{"norm_place": "pre", "parallel_block": true, "weight_decay": 0.17}
Below are experts of layer 11 (counted from 0) of a mixture-of-experts language model. Rows are named router (the router's row for the expert), up (a neuron's input weights, with its number) and show model dimensions 256-383. Each number is 200 + 30 x the weight over its row's rms, rounded and kept within 0 to 999.
Before each expert's rows: a language model's description of what the expert responds to. This comes from a sample of Wikipedia text that the model never trained on.

# expert 11
What it handles: Early syllables of words, often technical or foreign, e.g. un, con, Ch, al-cohol, aerodynamics, common in chemistry and formula text.
router,149,201,213,163,212,198,230,180,247,204,229,184,180,152,182,220,221,194,163,225,220,200,275,217,182,197,198,193,147,215,218,169,208,170,201,214,225,218,175,220,259,170,189,208,199,225,228,222,188,207,156,201,216,228,263,211,242,244,223,209,211,224,230,196,230,212,151,207,222,185,203,197,203,171,231,205,203,230,202,211,224,217,248,169,172,234,262,187,186,237,222,188,217,205,278,190,194,284,180,145,222,198,198,164,214,138,232,197,227,181,170,244,171,141,254,184,210,162,202,204,222,244,194,200,109,166,201,189
up20,216,245,219,153,212,191,226,218,191,199,180,198,207,198,211,175,160,211,145,188,219,261,273,178,224,249,196,212,194,237,195,187,191,231,138,210,204,182,173,175,218,195,173,292,222,259,225,241,176,191,202,148,248,180,202,214,191,230,178,149,222,228,213,201,230,197,180,226,231,165,200,161,216,180,219,220,173,177,189,172,213,218,228,219,199,202,277,173,276,208,234,180,195,198,182,180,218,197,201,237,262,215,191,184,197,184,209,169,192,209,205,180,275,221,180,230,139,184,175,245,176,254,167,237,137,179,184,216
up21,160,190,182,246,187,162,190,218,192,201,176,168,189,198,203,182,204,214,173,210,183,214,164,187,247,135,198,206,261,233,170,189,210,153,141,179,218,162,190,171,205,151,259,199,246,203,209,200,177,176,233,213,206,263,180,222,230,209,206,167,236,180,190,199,253,187,201,186,194,182,239,210,169,187,226,212,140,153,207,205,227,171,222,179,195,216,231,218,195,224,194,173,182,199,183,211,212,159,195,255,227,187,251,188,160,215,203,157,263,195,221,254,221,222,203,283,184,243,216,232,196,224,184,249,213,219,138,212
up22,177,228,159,196,198,159,245,229,189,187,170,193,210,180,200,192,173,182,170,171,158,193,209,260,198,218,140,173,180,160,190,139,219,214,173,184,216,177,190,217,252,164,202,222,174,219,218,193,210,179,221,203,212,205,213,191,225,183,240,224,255,189,154,195,216,159,189,193,216,173,242,230,204,191,219,248,152,224,249,201,219,197,214,144,230,230,228,218,141,219,162,178,193,185,226,188,190,211,217,191,175,189,178,180,197,182,206,218,199,227,202,206,210,189,155,234,207,181,203,174,201,246,175,175,230,206,222,275
up23,212,201,257,238,186,239,243,157,164,175,232,249,243,134,187,209,156,197,168,183,146,204,206,250,238,229,135,187,195,201,176,190,197,174,193,215,221,214,201,197,146,189,182,180,194,238,202,186,185,164,226,221,186,211,191,193,225,216,173,206,163,177,207,168,193,179,169,192,144,244,217,195,217,232,183,222,260,170,179,231,171,182,185,191,167,227,220,203,176,211,272,187,198,277,234,232,200,223,184,218,221,222,181,210,237,154,235,170,202,205,153,239,224,184,207,202,211,168,212,186,190,202,203,156,185,226,183,194
up24,224,247,201,198,201,195,186,184,184,183,212,180,248,177,198,179,220,260,256,213,190,196,174,170,196,201,234,162,167,197,178,192,244,156,204,167,214,204,205,207,231,134,205,198,198,196,197,259,212,184,212,194,175,223,220,222,220,225,186,209,219,243,254,174,231,184,215,231,172,180,203,193,225,191,220,178,191,185,167,257,231,201,174,156,217,241,215,161,191,245,187,203,176,214,188,182,209,198,179,141,172,158,209,193,282,159,193,152,176,181,184,238,217,221,147,233,288,176,156,210,197,193,160,260,235,164,196,218
up25,165,183,119,164,143,170,251,205,193,217,192,261,184,154,176,205,196,226,150,185,237,155,223,166,219,197,199,205,210,222,207,198,231,158,227,206,229,206,177,191,211,242,216,155,266,269,248,208,151,162,199,240,222,275,198,184,264,209,223,206,215,216,162,251,217,161,210,205,191,193,249,140,263,224,234,145,194,194,174,194,193,229,192,162,225,218,189,197,239,174,167,191,182,205,153,166,123,203,218,186,236,175,205,229,182,202,166,172,253,220,229,262,207,260,188,247,216,199,232,168,199,215,164,227,210,194,208,170
up26,217,205,174,209,209,181,144,221,194,198,199,207,115,218,228,193,229,195,207,142,269,200,218,155,201,170,192,176,152,213,220,205,184,183,192,164,206,191,215,210,203,139,131,205,181,163,261,157,188,171,230,190,176,220,237,194,183,208,207,221,217,225,245,215,183,223,256,201,209,190,177,215,209,231,275,204,210,210,192,191,203,200,175,140,212,216,254,240,193,245,220,225,231,250,215,173,151,163,211,204,187,186,167,235,200,166,191,161,192,221,175,226,205,197,195,235,200,206,157,138,220,207,166,226,184,240,166,242
up27,141,223,223,177,209,212,188,166,202,175,263,154,204,241,196,187,235,236,138,252,246,218,236,226,214,243,206,211,214,154,193,232,189,246,176,221,169,159,228,171,213,226,255,182,134,174,202,166,171,193,157,208,265,240,169,177,275,173,151,214,180,217,200,167,264,246,182,210,182,182,178,207,223,224,181,203,173,198,210,207,125,246,239,204,216,208,185,180,180,209,218,252,204,191,239,222,234,191,224,177,186,194,190,223,189,185,198,243,185,238,163,175,215,219,181,179,277,196,194,189,188,196,191,222,142,158,259,193
up28,187,203,234,204,232,158,152,206,165,199,249,119,219,237,192,219,204,264,171,175,197,167,226,198,242,234,214,165,200,236,184,204,218,196,193,186,249,169,188,236,210,224,184,202,224,180,225,203,190,232,170,186,157,185,241,207,185,184,247,228,218,197,145,196,148,220,242,178,217,196,207,225,204,198,223,213,174,223,201,212,203,185,145,178,225,222,202,230,208,219,167,198,250,220,231,212,210,236,182,234,198,187,226,194,236,188,200,174,185,158,194,200,188,215,175,221,188,220,196,222,218,282,190,242,244,217,211,192
up29,261,200,251,135,184,194,197,193,126,157,244,191,188,199,209,251,214,179,188,206,181,168,180,178,186,204,264,183,194,218,231,181,195,172,208,235,198,210,246,222,216,208,205,256,241,257,221,234,158,162,236,220,187,156,161,231,266,238,225,202,194,192,135,182,221,199,206,168,269,232,202,175,253,169,237,198,167,196,204,220,240,190,180,182,258,243,167,204,190,148,168,179,187,218,229,184,195,241,206,184,209,161,216,198,188,207,194,243,176,180,181,155,223,224,208,215,230,203,217,241,209,175,182,217,208,162,178,188
up30,227,179,218,236,154,183,199,230,206,174,251,142,164,170,173,205,202,209,224,197,200,188,204,246,236,228,152,186,182,250,172,179,172,229,201,181,171,215,160,188,193,200,184,232,229,226,209,212,198,239,198,239,237,212,195,159,231,226,190,171,184,152,283,220,194,193,244,206,220,193,198,213,196,190,257,189,172,160,198,196,214,217,203,170,247,189,249,135,235,225,209,202,215,229,242,151,215,185,199,226,223,204,159,188,178,146,224,199,232,298,157,174,197,176,196,210,186,251,283,247,171,227,184,134,157,182,206,245
up31,174,219,226,183,176,210,188,225,183,174,220,253,162,204,179,167,213,234,161,224,252,235,243,224,155,178,189,262,187,191,142,210,237,170,161,248,245,209,182,289,208,186,185,235,175,222,143,199,204,162,165,199,207,182,171,216,208,200,172,164,203,188,187,199,222,175,204,201,169,218,177,187,219,183,208,209,191,163,191,202,156,179,128,178,230,179,238,131,194,243,206,145,236,238,232,237,168,213,204,151,235,234,225,234,226,220,186,248,170,232,143,174,187,194,235,197,230,190,162,223,192,243,169,184,187,191,203,220
up32,197,186,192,177,173,142,187,209,177,185,187,181,200,223,168,222,247,255,181,217,210,212,217,159,180,190,164,238,157,246,226,194,231,156,138,179,167,191,164,157,162,204,143,209,231,248,179,180,175,244,197,200,172,181,190,242,200,218,212,203,151,225,215,206,214,172,208,233,207,112,253,254,219,206,204,162,213,226,187,216,218,187,174,207,140,202,208,161,203,241,192,195,197,225,203,249,185,216,185,152,189,244,241,209,173,165,195,209,175,195,160,270,128,202,195,185,198,234,189,221,219,178,255,208,208,166,227,220
up33,202,171,274,189,182,198,182,267,242,191,251,155,155,202,189,190,214,207,172,206,164,227,240,190,193,238,217,183,160,214,133,202,187,185,256,159,212,228,208,111,194,204,198,218,190,218,210,223,209,250,248,187,177,191,228,228,183,200,189,201,210,228,178,203,220,197,172,213,162,229,206,200,156,187,202,157,191,215,206,220,226,246,155,196,194,179,212,164,212,225,185,162,228,173,197,246,235,198,109,224,212,217,191,229,221,204,187,199,202,211,182,217,198,218,201,167,164,186,191,249,232,221,212,229,250,189,196,235
up34,153,212,174,182,230,188,205,201,195,175,207,240,171,168,213,176,185,218,237,203,268,284,206,222,224,197,191,170,225,186,152,214,189,217,217,149,185,158,132,192,219,155,226,208,211,172,256,234,221,228,186,134,206,180,197,215,168,206,264,186,221,254,196,180,203,218,176,178,216,171,225,212,199,175,198,200,241,217,233,234,172,212,181,149,168,196,162,205,196,232,196,203,153,196,221,179,193,214,194,192,205,242,247,220,188,194,161,181,181,194,210,181,161,179,221,156,195,249,149,194,200,181,166,202,208,181,208,211
up35,174,213,178,156,188,169,269,178,161,214,263,200,175,269,185,195,180,187,150,178,214,214,152,185,203,187,196,213,164,183,189,168,239,178,217,247,253,178,184,216,226,231,225,149,209,209,111,195,196,176,208,238,214,198,196,227,172,205,262,205,191,215,202,192,206,213,151,185,211,167,218,221,215,205,216,234,193,176,194,242,208,210,205,204,234,225,221,227,250,200,206,182,196,208,174,148,214,184,164,230,195,213,188,165,140,229,199,219,201,178,212,189,224,211,224,223,236,208,151,170,223,249,185,190,220,238,158,194
up36,177,138,166,214,215,224,232,174,178,177,164,204,238,236,231,208,165,154,202,216,257,172,186,251,199,197,177,184,212,222,259,242,219,154,203,136,256,220,210,228,226,230,204,203,194,183,190,150,180,208,272,237,209,147,168,204,215,221,246,163,170,176,201,210,245,196,187,203,207,195,246,203,191,199,188,229,163,184,273,205,187,168,147,202,169,260,219,210,204,152,187,177,190,218,209,206,134,234,205,171,210,210,206,208,191,217,180,225,239,199,228,223,175,173,233,193,190,196,208,270,133,183,215,162,193,167,181,244
up37,189,215,231,198,199,233,173,171,132,219,209,213,232,278,203,216,266,208,212,226,192,184,217,191,182,223,172,168,165,238,182,183,167,205,154,208,191,205,157,195,224,178,185,208,233,228,203,200,225,235,190,171,207,240,229,203,210,201,210,169,216,216,203,199,253,205,201,202,212,208,211,215,162,220,234,193,208,257,217,260,280,218,159,180,170,169,204,178,183,213,213,193,205,225,206,189,171,206,151,119,242,197,245,203,251,179,203,230,149,212,239,228,121,192,197,235,182,189,216,175,179,221,160,211,244,148,170,190
up38,155,194,148,181,231,177,239,208,202,190,208,171,130,220,230,198,192,247,180,239,227,251,260,141,202,208,187,224,249,247,231,186,161,180,108,205,227,206,180,161,247,220,183,261,251,200,191,212,222,195,208,212,189,200,197,225,231,226,190,173,179,198,177,230,209,180,184,173,205,158,145,205,207,205,229,195,172,221,190,190,154,194,124,207,204,184,247,110,223,286,190,174,257,210,240,209,228,191,201,161,171,181,241,205,182,147,243,209,205,153,167,227,176,192,206,175,207,181,197,196,200,189,236,178,175,167,183,182
up39,159,185,200,211,208,252,139,178,227,183,179,195,247,189,178,213,223,174,178,220,226,194,181,279,115,174,239,212,109,258,203,220,198,220,179,211,235,205,124,172,253,169,216,250,190,215,209,231,212,188,221,214,185,186,179,203,197,204,233,202,224,167,198,198,196,179,211,209,259,217,149,168,193,206,170,226,209,233,187,212,234,209,206,218,200,212,167,174,224,190,175,151,226,240,188,182,215,170,170,216,200,164,201,219,177,221,240,229,182,190,216,209,213,204,204,141,141,185,192,182,180,219,196,160,216,180,165,252
up40,198,211,180,156,209,199,223,129,131,227,169,146,163,196,229,200,180,160,205,197,213,211,213,196,196,201,185,191,180,220,252,164,161,208,236,183,218,136,226,230,183,140,211,209,166,267,165,193,217,223,215,198,152,246,202,221,276,210,175,231,154,185,184,200,234,199,213,203,243,193,219,240,214,179,182,182,206,268,215,251,221,200,232,148,142,186,200,206,210,192,186,179,203,222,269,177,186,191,260,238,195,284,230,215,231,146,227,212,206,206,166,200,220,235,190,189,235,243,205,161,173,193,222,197,194,197,253,220
up41,186,208,238,199,238,245,233,240,231,172,222,208,153,191,190,206,240,231,150,177,209,243,219,176,224,178,172,134,153,234,199,179,179,168,186,232,203,225,185,235,221,156,196,229,222,194,185,134,217,214,222,189,246,232,208,221,184,177,208,229,156,196,227,225,209,207,191,234,241,145,237,202,192,188,199,153,233,162,168,254,204,190,214,226,227,163,202,237,253,222,204,225,218,218,244,187,221,193,216,216,233,229,202,201,217,142,178,176,168,227,210,193,176,229,240,203,174,210,236,194,147,240,228,246,226,194,175,140
up42,187,165,157,186,194,206,159,191,148,192,223,257,195,174,208,231,210,160,241,216,217,221,191,193,178,210,153,208,205,203,203,173,129,215,203,244,163,243,209,179,175,233,210,198,215,213,142,169,227,214,184,166,194,221,214,163,206,179,183,160,162,176,212,215,225,198,182,166,228,198,198,194,196,178,206,150,237,219,252,174,207,225,217,198,126,247,205,249,155,226,214,171,236,214,220,273,150,218,270,213,210,216,223,188,182,177,188,225,213,224,223,223,191,232,233,175,99,202,197,235,235,195,174,158,233,197,176,177
up43,184,195,196,165,187,203,191,197,276,172,160,151,209,179,225,176,188,234,208,177,179,225,202,154,229,165,203,239,187,146,207,219,200,153,187,199,168,211,218,195,202,174,225,183,232,205,241,188,175,197,202,165,150,211,214,169,214,190,219,183,207,223,256,195,169,182,164,159,239,185,224,244,230,186,212,189,200,205,155,192,193,230,260,192,169,238,195,190,269,211,147,190,196,192,212,183,239,204,198,209,210,216,201,196,168,189,169,117,173,170,182,242,161,162,190,196,200,253,171,196,249,159,232,216,233,207,134,197
up44,206,153,196,148,213,218,197,187,248,192,246,266,165,124,167,173,237,245,207,230,147,201,177,258,204,238,190,194,218,213,188,216,194,195,216,212,256,216,168,215,286,218,218,203,168,229,218,163,235,192,178,260,239,202,220,191,150,183,182,199,225,156,196,190,216,230,200,185,230,158,135,231,200,153,201,259,180,200,198,221,189,205,151,160,220,215,233,192,142,215,122,196,168,202,176,204,202,218,214,158,155,220,180,177,213,198,124,222,180,231,205,225,209,157,199,187,174,214,207,188,194,226,226,216,180,168,202,190
up45,166,180,183,222,198,183,196,172,249,220,192,227,119,194,254,189,206,182,227,193,154,246,219,219,259,187,244,187,187,207,188,191,160,177,257,250,209,239,189,218,168,152,210,171,170,202,206,210,195,199,210,148,266,222,189,226,211,271,217,236,232,214,180,195,195,185,177,225,237,156,183,200,266,166,194,197,210,244,210,223,204,200,212,196,145,196,184,225,216,187,179,178,240,212,206,195,184,217,136,207,219,208,204,170,141,211,208,207,152,200,164,274,185,153,240,145,188,198,192,199,145,178,198,184,177,178,182,183
up46,228,199,178,193,249,192,206,204,195,208,182,236,192,211,204,186,211,169,185,222,228,188,209,164,158,171,199,216,217,197,198,126,196,226,208,202,200,169,189,196,196,203,176,179,271,240,251,228,197,227,217,159,197,208,169,268,164,175,247,213,217,157,193,177,199,214,159,243,247,187,174,213,230,150,177,233,209,213,202,219,203,203,242,192,242,202,215,225,218,192,234,150,234,191,232,187,244,241,185,214,220,190,220,182,249,186,218,255,219,249,196,199,163,175,224,199,172,217,199,214,194,229,251,199,185,186,179,148
up47,179,181,244,206,207,235,199,202,187,163,228,185,219,238,248,231,201,218,88,207,242,162,173,235,193,162,186,190,198,185,208,167,187,119,191,219,246,205,171,154,231,203,186,212,207,246,233,181,221,215,235,207,221,198,171,191,207,189,212,176,273,174,200,245,204,232,211,219,240,182,200,208,151,186,195,204,130,265,164,188,214,180,230,206,183,203,196,218,216,199,131,200,189,224,234,186,211,233,198,195,252,182,190,201,203,191,235,181,215,194,215,273,176,168,204,181,198,173,180,204,185,243,220,191,195,194,189,226
up48,262,179,158,217,250,183,240,212,146,239,164,178,196,200,238,223,234,199,216,211,237,147,199,250,198,232,130,211,226,188,206,142,187,193,198,172,200,226,210,188,154,147,198,235,163,210,219,197,163,179,190,231,188,211,216,187,241,209,179,214,219,172,219,205,175,187,194,203,214,208,177,170,210,214,179,169,190,222,267,237,202,190,193,178,220,211,201,179,152,213,181,251,223,198,218,238,185,193,217,200,200,182,194,207,140,198,146,219,218,168,190,195,227,180,163,184,227,216,192,234,245,238,214,222,170,215,204,174
up49,183,242,181,195,217,174,212,183,240,147,253,203,185,213,205,221,164,184,164,256,247,215,194,201,215,251,193,148,182,134,237,163,166,155,248,221,189,237,180,197,208,158,154,231,217,228,182,201,181,195,238,215,172,202,230,224,211,177,271,140,208,216,230,179,273,257,212,184,200,217,217,225,195,192,203,185,172,244,236,126,207,233,156,246,180,171,260,195,215,231,197,223,164,146,241,152,203,201,187,263,151,177,202,211,187,144,220,223,234,182,182,221,163,254,236,168,229,190,182,172,190,193,173,222,182,156,229,196
up50,182,250,194,190,167,223,210,219,211,241,243,252,269,229,157,198,162,186,135,184,210,212,194,186,228,233,190,234,196,219,200,167,213,171,182,183,206,188,156,199,219,151,239,200,189,167,174,221,144,203,136,264,211,187,191,168,231,209,161,191,152,184,240,235,209,197,205,245,255,157,176,173,191,226,165,206,206,192,200,180,245,196,225,207,237,202,168,241,226,189,192,208,227,170,140,198,176,258,143,258,213,233,230,159,268,214,203,225,195,164,221,192,211,156,197,217,135,221,176,160,159,232,226,192,227,183,187,182
up51,126,166,205,247,144,215,217,186,219,184,258,235,127,210,196,225,162,217,183,181,123,173,223,201,197,185,196,164,165,202,202,195,239,200,236,179,207,185,214,210,245,161,231,199,195,224,194,172,209,201,182,186,206,167,227,231,246,126,182,186,209,226,214,196,189,192,179,249,231,208,195,193,212,178,209,250,229,207,242,243,239,225,246,199,220,199,206,126,167,235,224,201,200,222,158,250,224,185,160,152,127,172,200,240,179,195,178,225,195,234,219,264,210,179,233,178,229,228,203,217,170,130,201,220,171,273,188,182
up52,186,247,194,239,222,171,230,201,251,190,223,201,218,244,200,186,209,172,210,205,210,253,189,211,162,208,198,201,226,207,198,182,204,159,218,200,230,201,130,166,207,194,179,230,228,202,202,187,237,230,214,206,221,205,247,200,165,195,187,160,179,207,194,202,221,204,188,188,232,189,179,231,205,159,202,185,179,211,192,213,217,217,201,188,241,206,254,155,236,167,187,143,255,236,221,225,203,200,178,187,178,240,212,188,223,177,224,201,151,191,223,252,221,151,217,174,209,160,208,221,146,221,201,161,191,218,218,211
up53,152,193,206,136,218,210,191,267,145,166,203,190,213,213,187,238,221,221,213,201,224,187,181,171,200,195,210,183,246,192,130,215,179,265,179,236,230,201,245,228,205,173,210,217,214,193,188,199,199,182,230,213,197,190,222,202,163,201,204,232,218,253,179,208,187,230,193,210,151,203,139,240,254,195,219,207,201,266,217,205,219,194,173,233,139,192,205,186,174,180,233,172,199,171,208,186,183,199,214,208,197,162,245,269,214,240,150,237,239,235,177,183,221,207,180,184,216,187,190,166,180,235,195,187,193,152,192,144
up54,173,186,200,218,190,208,229,169,192,212,187,238,230,138,209,196,249,200,196,216,240,146,167,206,164,192,189,144,196,178,157,185,211,182,218,212,212,220,179,133,194,174,243,177,218,220,199,257,220,127,194,231,263,188,241,198,223,211,192,205,214,172,174,201,167,213,153,209,190,198,188,177,201,177,183,182,229,174,178,194,184,219,221,200,203,172,190,212,166,221,203,192,239,219,221,207,231,248,204,240,243,240,192,230,216,189,199,204,177,226,166,166,154,184,158,253,158,224,206,170,258,217,224,232,180,167,158,236
up55,156,221,220,195,147,153,251,174,147,219,189,219,205,193,217,220,208,159,195,193,226,226,223,160,243,202,215,261,205,239,220,152,192,226,202,214,218,211,217,194,203,162,210,227,225,223,204,235,230,223,198,170,197,236,221,197,205,206,200,192,192,133,175,243,230,203,211,242,204,237,143,152,143,200,178,185,194,226,147,227,160,200,197,206,174,246,201,244,164,203,213,204,222,170,210,166,200,159,145,205,174,168,227,229,163,200,188,189,206,196,167,264,196,237,156,229,177,184,161,195,198,224,169,217,191,176,164,211
up56,210,244,203,160,226,200,212,186,184,187,217,176,223,229,227,256,217,234,191,252,167,176,211,162,183,211,209,239,192,211,212,181,236,220,203,208,203,179,188,215,193,176,191,197,201,212,192,290,209,164,183,239,168,211,202,192,260,234,218,180,205,245,166,237,176,172,204,211,181,228,230,190,194,259,179,183,219,161,178,212,188,201,191,172,201,240,202,218,239,211,157,212,229,156,243,158,179,179,205,190,226,183,219,198,174,189,212,183,243,190,220,282,168,213,214,138,173,168,229,189,210,178,186,149,219,173,225,222
up57,178,200,157,174,211,145,172,161,183,183,199,237,185,199,207,234,158,188,221,204,231,185,205,201,193,148,206,145,69,185,203,216,176,186,220,186,214,202,192,165,156,173,142,206,222,226,214,216,200,190,165,173,181,230,222,160,170,213,233,224,223,202,180,216,224,167,183,177,232,239,267,210,216,211,214,159,200,191,168,229,171,167,226,248,159,213,176,169,191,236,263,221,219,210,174,188,148,176,189,221,209,208,221,189,143,219,231,170,232,183,132,216,185,188,171,181,175,178,188,176,156,193,182,245,178,228,215,195
up58,169,173,170,220,202,156,234,189,178,186,150,185,224,227,197,191,201,176,245,262,181,167,203,234,185,190,154,211,169,190,186,199,230,186,229,208,195,162,173,193,192,154,195,206,204,213,195,188,218,225,222,207,198,234,159,226,176,205,219,190,232,256,230,225,176,184,184,177,241,223,204,153,218,195,202,173,189,230,218,218,175,230,201,150,226,228,174,224,164,189,252,151,189,219,259,245,228,254,171,229,233,185,214,175,241,160,179,181,182,167,193,219,189,176,229,177,222,232,164,205,211,191,179,211,160,169,192,174
up59,222,196,193,151,194,216,219,176,195,246,179,218,211,222,186,192,205,189,202,168,213,275,185,218,283,191,182,159,149,246,247,217,205,225,183,141,150,209,209,210,256,186,170,159,161,167,225,196,183,188,230,245,183,192,157,247,144,214,198,205,166,225,218,175,220,155,200,269,253,161,247,207,261,163,179,210,199,209,154,192,162,253,184,170,175,223,225,206,218,242,174,149,149,191,274,199,209,186,234,199,208,223,254,212,155,176,156,163,245,178,162,176,173,212,228,182,211,222,215,162,203,181,145,223,224,214,194,214
up60,220,227,204,160,208,194,170,162,202,177,212,197,191,210,216,137,217,196,196,198,221,222,218,194,191,191,214,158,134,171,192,181,224,174,189,220,222,221,232,197,194,139,183,189,159,177,185,191,198,215,204,195,219,202,198,205,198,292,233,234,218,138,134,161,190,229,185,246,201,174,194,209,238,166,180,178,207,201,233,183,207,194,224,209,217,229,246,140,240,214,202,251,187,167,172,191,210,185,179,146,193,205,197,159,128,181,206,178,141,180,219,256,194,292,224,163,253,201,210,263,186,218,231,161,215,194,226,241
up61,238,200,129,155,183,205,121,165,197,182,219,192,185,145,220,187,216,229,168,239,212,237,203,193,199,192,218,272,241,179,206,194,180,155,172,177,210,251,192,186,201,199,181,158,233,199,237,213,230,146,201,210,211,185,238,158,214,199,214,208,209,229,202,206,221,196,177,227,219,161,158,158,161,218,232,186,180,203,254,191,238,208,210,227,188,159,252,245,168,189,188,191,199,208,254,228,196,197,156,222,242,216,225,187,138,181,159,187,95,144,220,221,236,205,187,211,174,232,138,155,152,216,209,145,191,179,186,182
up62,150,193,249,202,222,202,183,213,222,193,273,229,231,226,161,217,237,246,147,154,174,237,228,226,230,211,202,253,179,214,236,191,221,209,183,229,240,211,177,167,153,219,210,211,190,204,198,246,247,229,171,200,241,120,193,226,139,145,229,215,212,236,199,186,245,145,176,195,210,183,228,192,177,190,241,207,223,138,204,201,193,217,225,178,185,196,188,188,164,180,140,225,203,187,217,172,162,226,176,165,230,229,195,212,175,191,262,180,230,174,277,221,206,166,231,207,167,212,175,223,202,194,257,231,233,151,178,188
up63,213,136,146,180,227,203,200,223,178,177,227,160,147,203,198,205,215,161,198,217,207,167,232,134,258,149,223,176,166,144,202,227,207,144,212,182,180,210,260,180,205,179,190,232,256,258,300,239,195,223,198,208,197,199,228,190,253,184,195,200,208,234,178,226,248,199,180,213,251,155,177,202,196,236,189,151,202,251,130,182,184,263,233,163,194,230,207,129,139,182,215,188,212,161,218,183,197,245,166,247,244,205,195,161,148,144,227,168,218,235,244,199,241,266,233,218,219,223,232,207,212,178,216,180,170,175,182,210
up64,212,184,172,224,191,201,184,258,184,198,196,164,260,188,199,224,176,201,230,230,261,283,218,216,220,183,189,200,184,268,209,193,173,236,198,213,247,164,155,137,202,157,155,182,215,205,231,253,184,212,220,157,203,185,172,164,174,188,206,195,227,206,247,197,198,140,179,202,193,206,165,224,188,177,202,186,254,216,202,127,198,192,200,187,152,228,181,184,206,211,190,238,193,198,202,192,185,235,168,211,210,151,292,202,127,157,148,178,197,188,185,213,216,177,258,214,157,183,214,137,231,270,180,185,206,211,164,224
up65,141,233,190,187,238,175,170,203,229,182,188,181,214,219,226,208,173,255,192,257,190,200,130,225,249,215,210,178,182,159,218,210,234,170,215,213,195,246,228,126,215,198,221,165,199,245,200,228,169,244,183,222,185,180,205,223,201,218,248,221,184,177,278,195,240,178,224,187,196,188,221,167,170,155,190,186,161,165,214,161,217,158,156,218,217,250,264,192,233,225,162,206,164,195,215,209,222,195,157,241,201,202,220,209,206,173,192,199,154,247,179,190,217,205,224,222,170,191,221,217,194,208,174,226,211,182,213,191
up66,198,249,184,156,162,194,202,227,168,217,158,212,182,168,217,208,181,163,242,193,242,172,225,168,215,190,226,241,255,192,219,207,130,195,200,228,175,195,245,161,198,203,188,198,175,184,204,179,162,196,177,190,259,227,241,192,238,209,214,219,162,144,177,201,167,172,249,235,169,253,186,165,205,200,203,201,212,226,206,144,165,236,246,204,172,182,215,266,197,184,202,190,208,214,216,191,200,134,169,203,236,224,260,173,233,190,233,181,219,195,203,178,235,180,211,143,154,198,176,169,201,181,166,192,210,163,219,218
up67,206,247,173,218,209,150,175,140,225,178,209,189,280,182,189,251,254,193,224,263,195,179,266,201,230,196,233,247,243,143,246,284,235,156,149,225,172,202,185,159,175,185,189,161,209,194,240,185,221,140,207,188,165,231,243,238,204,168,204,233,151,191,169,197,179,203,218,206,171,132,196,180,220,249,180,217,271,222,236,221,174,172,239,146,192,201,186,223,168,190,214,246,200,169,192,169,234,232,216,155,172,200,240,196,169,296,226,162,201,199,246,191,194,182,153,225,174,241,242,198,188,236,199,240,216,237,200,161
up68,168,152,161,205,175,216,214,201,182,195,236,204,146,206,209,257,268,189,224,221,250,190,242,187,176,232,236,178,200,251,183,170,228,182,210,151,191,185,213,206,212,177,216,216,233,210,158,215,230,227,174,234,179,176,183,215,213,232,250,178,210,227,192,203,156,232,231,207,169,128,192,257,189,211,187,228,192,249,227,228,168,250,181,173,212,224,169,211,228,243,195,169,183,210,145,168,206,186,201,158,207,200,195,202,226,197,245,196,217,161,173,259,210,190,190,192,216,163,213,206,175,194,167,179,176,214,173,200
up69,149,140,212,186,227,171,263,236,107,171,190,227,182,231,224,164,203,204,187,197,187,197,200,221,220,202,152,224,196,235,173,178,209,172,190,212,226,157,194,250,168,171,202,213,163,164,196,278,228,217,257,205,248,191,195,248,173,219,179,270,205,204,168,147,203,179,193,168,201,271,207,205,269,228,234,137,247,183,152,250,198,213,136,134,110,188,225,214,191,181,203,249,232,198,196,167,204,200,167,165,150,193,226,170,292,208,219,176,214,181,200,204,178,210,190,235,191,230,208,221,177,177,206,231,183,233,166,202
up70,214,203,211,170,172,206,184,185,201,183,192,212,191,204,221,217,194,205,176,256,191,187,257,186,144,203,189,229,210,199,177,182,204,215,163,217,294,207,202,213,232,204,199,176,190,172,176,201,181,211,205,213,231,181,223,196,180,182,162,240,268,216,207,263,253,221,215,127,224,260,204,205,214,258,218,213,122,241,174,231,227,218,129,232,245,224,237,180,123,189,234,171,206,216,215,222,167,238,207,187,175,183,207,178,223,212,187,172,181,217,188,219,189,160,198,223,226,180,230,217,172,188,166,211,211,133,190,203
up71,169,189,228,182,224,166,228,183,180,229,160,233,205,151,133,171,167,176,159,174,195,196,227,211,236,141,177,182,195,216,179,229,162,206,184,150,203,223,203,141,236,236,127,212,244,144,237,205,234,191,193,162,184,202,245,193,209,180,190,219,207,230,213,160,204,156,195,204,237,214,199,151,249,127,159,178,259,230,212,229,219,225,223,184,191,217,233,225,244,192,170,211,165,229,242,219,213,256,201,206,250,199,235,249,166,178,166,123,251,179,245,280,248,226,210,228,155,205,222,202,220,240,208,268,227,140,228,204
up72,192,214,179,212,217,148,139,153,265,197,221,233,236,192,227,187,226,224,197,248,200,184,220,191,233,186,148,215,162,243,209,184,173,190,164,194,235,256,165,168,198,173,156,241,206,228,241,221,230,160,214,198,184,207,219,202,263,229,185,180,194,269,229,258,171,230,165,208,169,176,152,113,174,178,135,214,220,221,193,209,195,158,226,213,187,206,175,211,136,204,171,170,225,215,194,250,181,214,170,217,214,189,218,223,202,135,175,200,198,221,175,159,204,219,184,214,228,171,166,203,241,194,212,221,192,195,205,211
up73,163,190,243,180,208,194,227,232,170,189,146,183,160,208,157,197,199,239,172,230,187,210,249,173,201,216,156,160,156,206,254,164,134,227,226,190,258,138,228,201,238,221,210,244,221,203,156,216,194,232,204,221,162,170,201,227,236,188,235,164,188,206,195,172,202,205,169,170,214,192,231,168,232,130,216,156,223,196,235,249,160,185,207,127,189,162,225,269,178,184,269,222,195,216,234,169,205,271,180,180,204,130,196,200,128,224,219,160,186,155,175,196,206,219,248,150,233,197,234,236,210,249,197,208,163,198,171,173
up74,115,179,211,183,211,140,195,229,182,198,212,218,172,164,205,196,193,264,211,205,192,226,180,211,158,184,188,196,207,188,157,187,160,186,188,225,237,244,156,205,202,162,165,220,195,275,170,188,186,183,257,156,201,287,222,155,228,186,238,238,198,208,219,208,137,171,227,147,238,191,209,226,229,212,199,202,203,174,196,182,177,216,245,158,214,187,165,233,211,278,114,200,168,192,184,153,209,234,213,183,186,214,248,213,203,213,258,198,255,149,222,148,173,196,185,190,179,190,224,254,192,153,219,190,256,292,190,206